Experts of a small language model.
Size: 10 layers, width 96, vocabulary 4096, 20.6M parameters.
Experts: 256 experts in each of 8 layers, 32 SwiGLU neurons an expert, 8 picks a token, a sigmoid router, a shared expert of 64 neurons.
Training: a variant of Muon for the experts, 262M tokens, 4423 steps.
Below are experts of layer 3 (counted from 0) of a mixture-of-experts language model. Rows are named router (the router's row for the expert), gate (a neuron's input weights, with its number), up (a neuron's input weights, with its number), down (a neuron's output weights, with its number) and show model dimensions 0-47. Each number is 128 + 24 x the weight over its row's rms, rounded and kept within 0 to 255. Numbers have three digits each.
Before each expert's rows: "gets" lists some tokens that make up at least twice as much of what it gets as of all text; "comes before" lists some tokens at least twice as common just after its tokens as in all text. This comes from a sample of Wikipedia text that the model never trained on. Tokens count by the router's weight.

# expert 175
gets: "1", "2", "3", "4", "7", "5"
comes before: "0", "9", "8", "5", "7", "4"
router:129165102135135132135106111161114112128102104121147160145097130163145122137118109117121120104093181103135154122121107126181087149150136177131168
gate0:132148171128132119121108119136108134125109148145089164136150159159153084089112108127114148128163123170098147118132111152079147122173113098087137
up0:120147080161122105148144106106123142145132179119146120146140098136156065114135099101092141130165138119137161189111108132102105147116135141113163
down0:131142129171143097190096057167133143116113110131148133114155123158153109147128139181127132150145145108116148157128118105148079149136098122120133
gate1:105115132103157153145117108108108122155146085073128155121139105122151104169155108121139115142154135133125151127130077162109111121158171115105121
up1:130108103146087116115136122104127110096096178172131052133074158095130141116103127141134118143099114083130104167132130121103100144137095141119171
down1:126198121119158160142122110097148127124080121104111112135076109139126090131158150141142063156129174099097112152143170126160075106128097112136145
gate2:104128119084147175129136123119114130125132189104126129088079150134097074124126126113134145128144152102146132127116123136110101069130139174126110
up2:110135137083111128156145136156118131156105143102156124131124153164119129043089092141127157166137121063140136150139115122136161196152129102151164
down2:175164134117118142145114071137147166138136129119116077159097087138114138116119127157171150136164144115140157126105143090123112154124156122145106
gate3:123088130096129111118142100146133111136101107130108156089154120126117160140130121154062141145133151153116101165163115133115111112101154120132136
up3:119153149150123135121123150098121123107108126156112137144140176122155124093122150116137122133168140113099114084126168129163176080160143118114148
down3:123174111112175102153137162162136046121141153146108165138158146123114149154157127120118135163139102102130099145110094149083153091104101121150142
gate4:120100145121139098139092153112144142132116072100075098133148136095175113136158140083103080158087139132119122106157140118184133140111145106119138
up4:073138143125119097139147080137186129101146134147147128096137119115116139093151124098115186138169091158074156131143125152104092138164111128165133
down4:143129104137152176073117130149127125166128181109121119131143131115142119142126140108133129124133154209134138136127125140142098136129074114114146
gate5:115105105116104122085112149117091151109085120107141127097112117116132119119157115111044121121108156108129184123095126145097100081103151080103109
up5:113108130164158123149161135118177123176138110145132086124150176168128112145113159160186119148139086131162113134139128126180113139136103139109140
down5:119107141139112082129108132127146159129111121125120108110114145089162161138084133164113117137155150093139094174094143162090087099148140125101146

# expert 106
gets: " |\n", " from", " of", " States", " US", " dis"
comes before: "|", " the", "\n", "ulation", "out", "|---|---|---|---|---|---|\n"
router:107154146156151126101141118127081118152130158149125199095117183130106109107110118132128125121116150103173122078109134131169128146164107172168148
gate0:141133134109177101073113110118116136152136172107102153182142136130136135099111126121150162106088150179089089112116123132121146146134142128153131
up0:103153075141092134128128173117092124139177127163141086116133143141120173117103125156117089144126089084078155141090144114125079157145156109136130
down0:149155147084117139149125096114159140113137104114143127124083137128149112092111137118147122077165119097075135167153109174148113138106128175179141
gate1:151134129124139144115142192103127134172114132133176150138159140089140132162152136085103081163161136138161140148111165083076143097173106120124107
up1:127127122101121120128098129100121126140117163130139137151133118053122142155126096129067132132114106136135097157153109098126145143142142138081110
down1:165143149146131123129121137152136115097113141130197112139106108124149107122146092100133161156156139116137130137115154181099128153131112116133149
gate2:110136116111144115135110121079098078156115129155123124101123129089067116145116150117083113140137122104135147122115113126134084117104113122123139
up2:164123121085169082121125122153105144102128089108124125136124132161120105145113159187119123126104161152117101118140143149121095144084161133136154
down2:119117127144105100113157106112134089115119119132117108127086134138145129102137155164152095121152095128175154086106125147136110105130079134156133
gate3:119137073112141159139106123094136094157141114092124156127133112116105130143152130156127064104129150096134148086124114120142143129162090132165107
up3:143173130139205129130128090096158099125179085127153152139120088121103126145136161091137151140134150100153123111102166136124162146196117155108158
down3:099132156076137137090116112163119154139084137148140112119155150105155086154117095104172139157133101168130125196158107118157135127128131145121152
gate4:100111100106132137104147113119099137124157078116107095084177097095100125140126101145119155108116134111170091105149158162104120174137141129130129
up4:115102138117136193156152111134081121155147099147053159117140130079115147117154113126122110117126086127122112098093127102129163158154099148136106
down4:137129127089115193167140172102133094107141142111146139138140107114100098142174122126159140125136156142095140135110114126144081156115142122120160
gate5:127101166150154137071099139113110123132161140165135112108152098120099107156095135126094081120108101084134114113132095142115147084131132120098172
up5:150151181125087108165126083146149112102136149119081106126114126152112162150144149172153144148136140102140127128115149145109136154142118105111094
down5:126129121122152157123164138120131144102150127105134104156139175105111104117150147135144166186141153213115177096127118118132151141132084118095127

# expert 45
gets: ")", "\"", "is", "us", "a", "ak"
comes before: " |", "\n", " (", ",", " is", " =\n\n"
router:101163144135131158118094109139162125104104168133094168121157162132152116135160109100167118159138149131129132102120133154125111132152141116169134
gate14:128167160135121087123099162131118149136139163088095166144143121140123120144030148137143127159155100136127088113136156101108136149112141159110096
up14:169109128100121139126135101105124105124130128100125107105120149142124145122150146104132120046139104129165125152121125095127145151165155107080097
down14:162160141128147138123110141101097084138105147141120141135115167151139159136131126119136114139155136114106101103150092138150155122170157168149120
gate15:154139130127102100133128099118136146119138141115095108195109109180129130153155108152170078107121134104153134117095118111168133113140170110141096
up15:131143136166131131122131150136124159095125114129097117109158128099127108092117170134110169146086105168117135138118153130116103140078095134136174
down15:161112148137133135161107157118135102163097155095131135141119093168183098173162106159115162130102116111128131131075138127095124115149108136123147
gate16:138127117136100128102143112070116116135140111115135112143132098157186119122144150099085087163155100144133117122098125135144097141088137084153135
up16:143173164146073135115133140086172133079134135139108111127094117180172104157129106124108098140139106154160117124132144157114116135117119077123130
down16:140140133133135124125136103121136112130114099151114129142149164138120122129114135103147105139114088134144146161144159129109125106165057092129098
gate17:106129102141113162094109142145140164134171200140134156108090127108174095158112159149139116127151151104122125083135143143132155133158159122109126
up17:136126132158113123149128132169109122108148085125142140105114113159122168102105088107107116131172101139055105131124139119146158155106119106108155
down17:112118143126142142126150097100129149130141140110090085112115139099137132105156148095130128126110123122110156105170131126151148170186112125097099
gate18:097133112136095137143137144104080159104086144133120123131143103135116125112118131135139100194127165139159105146100149122167146105182105090150119
up18:108096119132153139075138122184124120115166072091134146068116118139103111094137100131092118111136095115137131087171152142112168145133133139117107
down18:144148132163138129150127095124085116131115149152143143145113111122174149159144119134130141153135122084113129118143111099091116135128202146085134
gate19:102126153111120132130142142129173153126110154136119144160126111090101119129174155084181164175128160105143163110113098128113133126103101118181159
up19:157151124086124148113152157152082126080124135181158141111124127156160113136112138169149119135120168180099148108092089150108147068111117140142147
down19:105145196093156154120099105119113137160071179126138154137096143092155136129146121171128149169141157153154107114148155174127116116105167147128147

# expert 123
gets: " |\n", "\n", " —", ")\n", " -", "\""
comes before: "|", "-", "|---|---|---|---", "|---|---|---|\n", "|---|---|---|---|\n", "|---|---|---|---|---|\n"
router:113153136123110129109120110125124124120135143116124156131129142094139102144099111127150107133126138117151173106108156120137136131164094122137139
gate0:143129089116096147089147067099130127153117142163139113139151118099167100109096107145149114112152159113093113134105121130155110171097118152142148
up0:120136115111121145099137073093162128134124155114091150092097143142176073135105123121156094111138099126126145152088145125129109149123146159119107
down0:121129149202111141132136096110105122143119112130129101139121129151100120083143086106123106113145108126194119119168140075171114124170109145098159
gate1:115122097089129130139075130153144076124155128155134129153145153163124121109079134108165127159135127126123129109157137107156122146148118118099092
up1:106123086138103121097174150127157164159105127133129150133119127110131122110119128146085128161137131091163102119123103125137126103118104147120171
down1:119144093113105154155111123142107145137169114115112155127139120119092165137172126142114133109139108129110138165138181111107093137107083128161172
gate2:148106173116127107119100132136136125123151095138110105121137194153115121123149121130111131119080128140110170142149175106135100117107109134113159
up2:145124149091106134077148111102121144104145116133158184132131155121146134098160130123088153133112156146105122132113133124066076095163118121141102
down2:128113122109138103118101098123167184118133143181147169126145104096152128132117132102110088104122087124110115118135142124076110122136140134137139
gate3:143129136104135111121099145170139143093109094116118160135108146122126151164131140087112079135159170142120175142127129116112136090172147080130094
up3:117126163165150120123155082101130112097134091117136108103161124139114142077144137130137109108078103166120107148078155140130150106090114129161143
down3:178154122129131140120077127165129128126142113089112130139114142098115151129177136114109150107104129181094143128141089125107121134114146118099140
gate4:132167125110095145125111128119113168157102164097108161135153185109137077137139136147130113096139150150103147087099073151137121140129155115142133
up4:115111103144183101090140159159141132142118135131152103141093090146121140100141127123104152122109122085140134170156162126169108087152098127148112
down4:136124130129123103142099131096092147125163143144113115149121149131138164134153123156146115149141144141126110144196113145156145128110139105135173
gate5:141153087143142161133125125088113113138133114111083124110135206118122126157160143152125127138088124152145116085107153101126138121112111141091129
up5:144137094086123102130140130140129142106095114110100123076135193147097145158150060137132141156097098140126096137117143079121157116075114095136155
down5:169149132142142131133151092142143133131157127134131084125163150104128126118120126135128131102143121121066149139130153114152112166105096123138094

# expert 149
gets: "2", "1", " B", "B", "b", " b"
comes before: "0", "9", "8", "5", "4", "6"
router:137162137163114142087123135142107122115082088174108175140105155153151116094125093106094094125105140068176126104141075138154134145130138148144122
gate0:127161125153083155074134134152108127129109106107139150165104144106143145124122077143111089115108162099129149110133060133162117184138105145137148
up0:138140113144132146149125132139124154115129097118123086106140192091132137112186100126110105184137119125161135160142157137131106114129144107134152
down0:082130127142154106144155106125119123123139111152112139115135093151152148104143144203085074150156116121133110151125142138144132107096131131128138
gate1:135073149159153113133086141163104103125166145108117143131053117169126112134158097134155153151163100124137149102165160141110172163141123167133159
up1:160140123124167136145127143177095114141145106057112155128101095166155127162117149109147088152130120142108109158129123098109164155141130140094148
down1:148090088157114085129152130148146159121125115116101138152150112126156125141093115124136125124164121146133060200110137111145117113124098137150116
gate2:122115132130079098093142146129143134097134144159108142118077135095085139144139120082151116154096123118138114150124156126127135109086097140140136
up2:175114126134170155127129094111115142125118107080108151148116107115149122113130140159122102094122133140118114130100098105116119134172157114131139
down2:096126102111161123145123089157196141112100100123101125161079096117153135138109136164148138113139133117138149110089152124108112159139145112086124
gate3:146111130123126142102133163153124122150137109167136164159173103109141111115148137176044109087126144126120093144152121104169128130125145140154164
up3:126162152133124138132151126121153168155113102148090171129149122157117108112123107109105080113118152134134143121184104124155100154144134155130138
down3:075156098094100107170106104140163103119152109090118105107132155083136143169108140158110139138099122137105118131093080124102164131123109152100152
gate4:141157120079126074122159131134132088112136127138128146146136112100100098146176118144107135111151107131156094115134134128112101112087167148101110
up4:137130178130102141139116148129151123116126112143120129071128104152148105122113077160154107167150129135095170131119126149074111101103157090123127
down4:130134150143118148125088126177107140095124139118138123134072122113141154148126142091163112086110114107137116116120137118119117105110126119101114
gate5:173126148139158159137157145118162131120136165172121170142135166162137165088128145135147094141142105125170104100126111106128137142115123139118163
up5:093163097107081100149094161130129131150086106089128117113156103148081095140102097135135160115143139135126121129164104174180115138148128159170172
down5:153111128127124128149134151156127161096132154080123136120114093119124133131127168136143129062144104134130142092117130111090122085082104120108130

# expert 252
gets: "1", "2", "0", "–", "3", "5"
comes before: "0", "9", " |", "8", "1", "3"
router:147106119125126150100134134130084086116101119104125155136143152105124092123092141102107108113116153082114154116124129115210117130132106196143147
gate0:114101140140121083114104161148137171114107161123143177141159180104115136120111137127090139162107146161102173129117109085155127159112101122171140
up0:132147151146126093115085119107152127157128144118165155147161139137145121110090122116157148167114127146086093136109159093147135101153084185126123
down0:109138115111119122167150127162130114120089076135088109157140107116119096162160148124078119152126107128139120149135133146193136087147140173159122
gate1:127131122127139141114091112121135136123109136132138136161121090138159135158149127139125118145112118132112109113107108169125079142164149135124143
up1:126142129133129181122134126089123121142129147119156119120139129123138152129126108129141101164117148088142135102127147151129111131182143121141144
down1:115136129088153136124148142104144123088124114112134121108100124092142129137111109183138106150152135138107149092141156134151087081092100181117146
gate2:164109161121114127130150096129143123148118156139121194138154136138132099120140132109111122118122163156124160122137090152136096150127112136130146
up2:130115120132155106144137131092157131153108113099117115178131115157135126119114113132157116162111130151111118107113147114145163172156104136134133
down2:180129152119092088137139156118155109119106133172121084117137140131115130086115127132140104106152110121157164115068134117127108129134101098137133
gate3:131142148153106133078099128122137143111149155102120147118160162119147113135081108110141122138148088153132114122161090156115084140166177141144121
up3:125164113163107132122122125123115115146113146123121147139148164118177138143116136104146158153088118139076159118074119120113179121100093107165105
down3:146126095147124153144153139151113134108126120140171112107114099134125121106143118144109141131095089113109141126147143095163150119097155129088146
gate4:085158140097112093106156111165136125125095107139130118143091144168111095102135113143096108112089123144075134122159131156141104105113130134084143
up4:171152119106175119119119124081160111110109143115121138119125141119155163140135116120118164122153201113135097118084109125100131102157140098154139
down4:109136113119152121146126127155147109152105101115152114126129135105147149150132128117106080159125147124142136133118121125109123122171149154132118
gate5:158148127115176158099101144189141165154147132106101143131167162127168114125088116105123107115115121170140139130128110126155093163113096130142134
up5:144136131159125107169101138065143137115130153132100098137136149137098119133170159159134159131129134075121110128127144096149129100116124152136121
down5:147063163075122125137177145134113120140098139129089105097182157135138147109123134132101114116138107116085121114133116114104129139145078138146109

# expert 36
gets: "a", "as", "el", "ak", "av", "os"
comes before: ",", "\n", " (", "a", "i", "ia"
router:118124110124146152123154127146155116111100129127125164108139142136148079135136087053168120108134166111117133111129126135130139142166123143148130
gate14:133126123150119113138137160105078081099126155128116118142117134141093114119079119091137150127172145092073133186144128188133116126107161121134134
up14:090097107125102121108111119106101115145173149099124107058137111122146140107148138110143121101126130100096139168140123135105090146098106089134109
down14:145118106080089119122130116124126152162103139130123154135124147161112140137123128148118122092114116129125128069140099119097082096089095122163103
gate15:134159095127104128133126155157077140114127126188116128129152164117110091137091085125098107144157184090112158120114148112120132079150148112086144
up15:141132144102134153110108112102154140165118161136133142123115094152150160139100167161159143133095079148130126137158121129124148160100139164138136
down15:125097148104097164132105144144150123149079135123153134166126118129132069122104105119162188110155126121131138142080101138113134136109177119154116
gate16:127128158148146153162133160140131098119075088129109129162126130096126088145119069130128131109111114130124126129125136118121096155109058154165099
up16:106154141125092103126123137148125117189110147112172088131151116137157102125114108069129161116080116077125114154129117144131166147177088121094142
down16:163131075118141100133124147118093104142144100139106135119145152192108154149109097153134115110094125155146140095147135147153126125085107136070140
gate17:124177113118131132122100120144133118093099100065140189120160113170147122125140089088171133070136153097147107143095131118143101139133126116129113
up17:145148112131073121116123136148100135154116153155107155110133101137131151158067144153140100115149160128125156146158136130099109114149103114121152
down17:171114143124130128138156119124145141142140176122130092126112096055127124162159167110147119135090176132139093114154086136121141146154114166133140
gate18:127131113104142126132169091142125116138115095097169137140113097151181138149107168153112096138132182111085139130117088137152099096115095124118166
up18:121141154090129102145133110136144150106101136149106146148147144108096155122102110116094170139085114134158113150138135136143144177099083141141126
down18:140120113158087090142158104145061091117118134165104094155108145159135108064100119139122076111129134108115150110123129128146123100159081121122127
gate19:107124086134144110149119124125080092097169133127129137134114140149087111126197099120109146105115149113088096126117128166119131147190143112128125
up19:129110184109119129141081152132142130095101116119133169127111132120134166133084148155133139140118116158112118091154138128131113189087106148162143
down19:096160158109092128118132162155134133116161094138155116138168169080113114143095103110134158151113142139158126154123156100080121173129126144129148

# expert 174
gets: "1", "2", "3", "4", "5", "  "
comes before: "9", "0", "8", "5", "7", "6"
router:147173136147140136084131132168112112132104110140139161117113168135120120131081134107089111104075133083125169104124124107154117152156116190120120
gate0:155145130112138131128156089110130095125153128123136125110119103110132082137175153082134159141138128135132081150132166114133104100165102142103107
up0:124153076113110153144080124097161141139131131139080120131119182101148105145154128125122080102107103118118157110103094121109147180070098170146137
down0:176102150131124144093118120129141177116090133128128096128099102121140071096136069157072091162081113133120130147112144082150121139156140133110110
gate1:143161089203123116120131121146163138136106152118131122111131139087169171132149082084090159155119132154113109145108207132115155143148128120138105
up1:122138070187139134120141122123145133156086105119095161139139132105168096171142102115071138156099145140110143125093171142141145142135140125116124
down1:133109093098148179117108118130139170131162137071162175120203118112112110109128137114101139071144157143110146117130105132086115147104135118160161
gate2:114132140114139110084126135062147134158188097153163145135087134125140111116144142097170114122141135119093121158117103149145095177140123159124162
up2:140118137144076134157100117124107118100060154092080104119102140149120156115157076144090169135154149128124171138161164128099129133103095137123120
down2:115122124127134177148112109135118092129078166148122097130098118139154147145128096109155162129151120136095168145134159143120113106155132145153165
gate3:153154156127180167090104133137129121130096105128089137140122134135115094109095090103122130114130167100167145117121128161110089129085111127151131
up3:105124112122129132145143111155120090089149144175124136118158109085173142145151099133099117093154107136086088158087075096117153131155100136117158
down3:134143150114156115162114139108098068104161087145122146138092110107148140148104113129157075137196121116160133110064153126127100126089109090143175
gate4:161089126103139100162146125118093114112155125152127099141093148120112075119094129134079104138123124096122144136127160144139124105117149099115159
up4:126093155129145111097128126128113135155142140163125121151136135128117177125128093123189114151127099158118116113156122127143129162099108134120109
down4:175109114085117130122109141123135111116174150157111110113114142151098097161133135104121142136132139106145146157116145169144078107123101167115130
gate5:148081165141168090160078081191105104149108093115139135139123145129101153132109132101104111129143117154113156156090125107137126121129124096104085
up5:151109108124111148161128133123142127138108127131156097121125150144118164081123136138136096126192106121109113110154140147114090132054114104140071
down5:182137112185109156115128108121154113114118159114120153160149160119132099100123111109147154147120125126128127108139070123102103096130123149128142

# expert 11
gets: "9", "0", "8", "7", "5", "6"
comes before: "8", "9", "7", "0", "6", "5"
router:140147141163138129142150121179119091125089148100073149121101136126158126112127151119101131093123144116124101116099123121162082139140115187148130
gate0:129160132098132113132097094153128128137076113079111119143131129139093155156128152155165149146153135141129127114132143125193102159091159186090128
up0:105122155179121148125155171092103136106148079157126141122124161122119140152108084083104110128139145090132124105128126106128141142145114121162105
down0:145136117142131133145139133098142105139148134119145151194119107174094140117153106076145086191114107115143100144141159105085097078109148092159151
gate1:113112171115079118119120142111148110114082080074117149153127119092144153126110125149108109132112159130150124123155132142106131120121139105136157
up1:092089129111124141160147123156113125169142173092126094136152152096141150140162154169160078108127108113132107164120151114111144076176116079147091
down1:093104093117140105123146125058137133124103154151128118133102117138136152127115120126161073130133123129149097166122124128106138124182135099099156
gate2:148178115171119150142182133110115128133162135122144110103161158122182104118147122112133117117101173125132113088139170089129123152173140142109106
up2:133123159121133116145115126133143110107102108144148140114124085168140112087078114144117126157133117148104137129153062170148116101126076091141158
down2:125100178134147143129177115146134113155109183122148126142123156149092125102151136069105121131107121120107126125144125079118144088113102125116175
gate3:130132118126138157132134136137128120157126109057167134134117165130122111164116156081108124176110122149170148135123152133114139114108098151158142
up3:114137141113117138147129139153126124129097116103111145146145139140095158171128138140120149132164116115105100164183135173103111145083139155172111
down3:136133121107117134156102112104130124165129169153148103115140150163121129147166148151135081098120095161120166158115113106135110090125129123096124
gate4:124094148095118104065139117118131131156135126138139171124131088110099103128141090171096143082123124145137156118114129135106118137138132125128132
up4:147179121124114134102133111144154126115153081160158133121107154099126162134117090130095095133116191099161143147180101135150132140132132124122122
down4:146111161173132106110110139153119164118167132101071120123126129135142132125109114138111094108106152135110154052146087107135122135106110170103113
gate5:108153133143104159122111136083136173154098117086098096155126125130147154163101145131149092153120133097162119110092166125106117121173142153112133
up5:131115100141124155147095145136154174151076158181117114100109105138107135143110086140078090083099118125147149113132140126134135119158152100142135
down5:090128129131132124130114124098118127104163137131133129079148086115149106139110117113081134142111126123130131107144119123131082148182119079131130

# expert 113
gets: " of", " to", " from", " by", " at", " with"
comes before: " the", " a", " his", " be", " its", " their"
router:120119151149166123122095130158109131149112145128074142133119139116129163119102139078117084116100167110166150120129118116163107160172150144123161
gate0:100152119128129130150134123134139173088133152165063109094122144137192110153127141090131111120123144156117141110141148097152067088109109144152150
up0:134119160095122122163082108121138160116137143135090145126164173152165126148095158100121147159129175153098123112142152135150123115135123135147149
down0:159149133109129141149121152076169160167124137113118135145139132101089098179156174113116121091103113134102091166121121170117174154120174122131128
gate1:078084133123091073120157134124083171112132123105105125154119138085148123129132158126121125139116167125102141138109072154136081166129159125138134
up1:118153082113110121149119111093126087114168147131122099149145109081109116129137177121136124137161155057139112115114148127090097096142149099080126
down1:139129145121118147133120122123141182126128139116132182130152146069142090118158147124109157088099141159129123129152142106137104103114157094124139
gate2:126081088187135103156127168118100144094126144139160117122081148164095139159165151103135125139114160093142132122146123107133130104149169104159167
up2:135123141089139117092147129121106123133120073088139162175091116116131140161105154111144108122118153121095118124087141148103158180138154148094124
down2:125146143108101139156116152124114130126138118107102122101104118107149135137154107120117165135164133070146171102145156180138157113099161085156144
gate3:119097152111098176116134127116145126137166094147148128098128129116131066089120135101144118057092149085142129126115100095104105108122108128151155
up3:154108149120091099104165131089063138122153125163144144111153109129067124095127121145132117131098129116162138155127123123099091142102146152106145
down3:171113112150106158115128157124119105160141124152149123098106174146114137102135117128113144117119161118075105142157130161116133093119081116140106
gate4:138088125151153149094098088126120104110122088101143095160131111132173146101118145110129081121111088119112129127127162105175139128119168100135123
up4:128095129133192136102124081143112109098114131115117121132155113133171156114123172123128097082118129122151131116130134129142183113118165119107148
down4:132145125155149110142126142109158114149136137091073096130163106130144149139114177154131112138137089107111123087097112166091132127139120112142142
gate5:110144128158155069120096136115103118117112121143092145131146102120133143096113112115090130141153133090120113101138158129143124177104139095109099
up5:135132101139143146077122114123110123126095143095104136114082165145158141174129154134175109149124124184131139126108163140114164140136116151139157
down5:147138120107137149126123134119151093111136121125115151142130156163129166104127109082095129103154152117115121101130123164102120117109131151168075

# expert 121
gets: "s", "ations", "ity", "ies", "ment", "es"
comes before: " of", ",", " in", ".", " and", ".\n\n"
router:118130155150118127090135082184104091099093138149122142125132137123115126105142113105111088121111138110170128101084129164148114120115164150154087
gate0:109121136158157120109144170133144084118112158100109164131136103134133162111140126142099164126117182161102099132116086094156128120146149144158108
up0:151143077114126070135108131116105124104162131131116118104125124135098089122140092123132117107127129107128093086125158106111142149174129130094162
down0:107157165138130126126108150101091104104119111131155151155112123117144122124127082107120157120141135141147123111127148152152105101080053139104183
gate1:112141138175081178103128106107134138138110135167135103113101168143152114120088117142117143089138157157104151151101123154159161111146122157166094
up1:133123105136113126134188136132111124095112168134152129059124134092135148133130151119162088108122180127119124162135172140119108140116142122127160
down1:161151137102115132127157124154097168147165126092120087107109115123130114110112074115094174129148154115096120126104115097140096170139148116130127
gate2:128112164138118094124119139139097108147114150092126129108107073141124119122155144135159105179111111165153083136083107111142121135112132154138069
up2:114156150128114091116112172171152116112166149156107111125119100141160102143086112156155136151139109135103160111097163096117178129121137142136129
down2:139102081134087091171113102126114133071116123121110166051129143165155135140150117103151114106107116128145122137136137094098144119158117139144118
gate3:127169149114107143092154119169139128110108119132124142092096165145141133153136113130115137128113121120129121153121139183098123139112130101110115
up3:168142157093118123122156121118103165127088115103120140081106110153175124120158096089101111137131131142145132107138119123112146158142148142123150
down3:130119080146121086120112119182149112116113103159131094130147142115134123131140135161183136130129133149127114136142149112107104122076098091165103
gate4:132152136094121115134172136124135115121101113093075138105120101140100140113119134166170105112123106146119116104132095111137130182128111135125144
up4:128156136117094161144121118166171133118105129108111181105142098155107128129132118144143128119099102115117137118099115092140131130122164096113123
down4:133082144118133142146088131083161119169112084163117182062128132093137078116175161142161107136120181167136137144098110128116127122128152139131140
gate5:109164126155126102159103109124159133124137165139140096122079124096136115127144170136103105080113138148157135103086105125194093095129100122139090
up5:147141129127145098136142117097157113107142154131158137125158167160143175176170102116108169171096086159123130180123122081119132138133097107114151
down5:147085174161130141128049134120093168140129143139155119074088162130084101097113137088152110161093143138141142136143124115134092118112125138138115

# expert 155
gets: "ers", "s", "ations", "ions", " people", "ies"
comes before: " of", ":", ",", " and", " in", "\n"
router:096135168163130118104141109179127145102119156164113146119119154147133121086116113096138109115109127095126150115088092163149084131124133161156100
gate0:153144147096165119118146158154120153104128112146127115144118129132110133138142064123105066169107140144137117129146102128135147164115142128150093
up0:125097124099104075132130103110117117095166143116148088110122103111130151125141100127098136158143130084105094118099116111119045106116136114123096
down0:109097134130084150117101146095086104124162093090098092148156139130087134119152132121123176123149114108171124143101113102121120118123072107143134
gate1:073119119122137121084149129103124151118067135133124098097170151175121167162123096105143129116140125080102154112077134139116124116104176155164125
up1:153125099107133143124134091145117140112143147124131099133121150164134071174159079129155129134117131126168157126135201148110152094124135132146080
down1:113172142120152125104114115120120113126076136105119135150134164088130129116112077127134155137121091138123151082120177170142130160089109173132161
gate2:140142151138147108125136120116102133112154162166123110103114135104123151140095115086171121084129128137115091146144119114179113115117124098130172
up2:122144159125147107157099112153142123148150116160136135142142122107119136127140106128118151140175152110143078102164147115126141140111104141149100
down2:104122133087128127110085140136092171155112131111158118166138122089125138113068139121136109179112108160120114129152120090119145134129173143117137
gate3:140149165127102106098120132184106138121107183091130132120134135147144094139118105112131120111094151112138144128113165153151148127096124115126130
up3:094122142133129112101101130139139105110153154132122143124115119137154147123090160128141101137104109133136161127092113199147080139150136118144131
down3:124135097134129119128203108115121139174106110110088124124112146151133152141125176098124134161135144101082103102141114126119122132129146173140105
gate4:147133127099138113122169156160146130139121102161136111112114148127115128133096143117107108125100124142107164117138119139171183109131129115102152
up4:113119137128139150137119111107133150116109087069178135154108097152111145122063145133124158131104142140091114159146109174136146085172112147147159
down4:146113140161132125103170122129152134094172090119135150152114132107144101110122168114143139167139132064135154083093128125117117127164144116172107
gate5:119131146123173154141168131117120156166148131106152117147111111103144091133152132137118141182073148154142146127128100136118090155140123153156139
up5:148087157199127164135142137099098102143144127130141148137088117156115181115119093129125127116103173102098148112131112102156135166132094145182111
down5:126108104104111110134154158139139121165134183139140103110178120084139111182141164083112183105089149106105099122173142145118150150134138119150122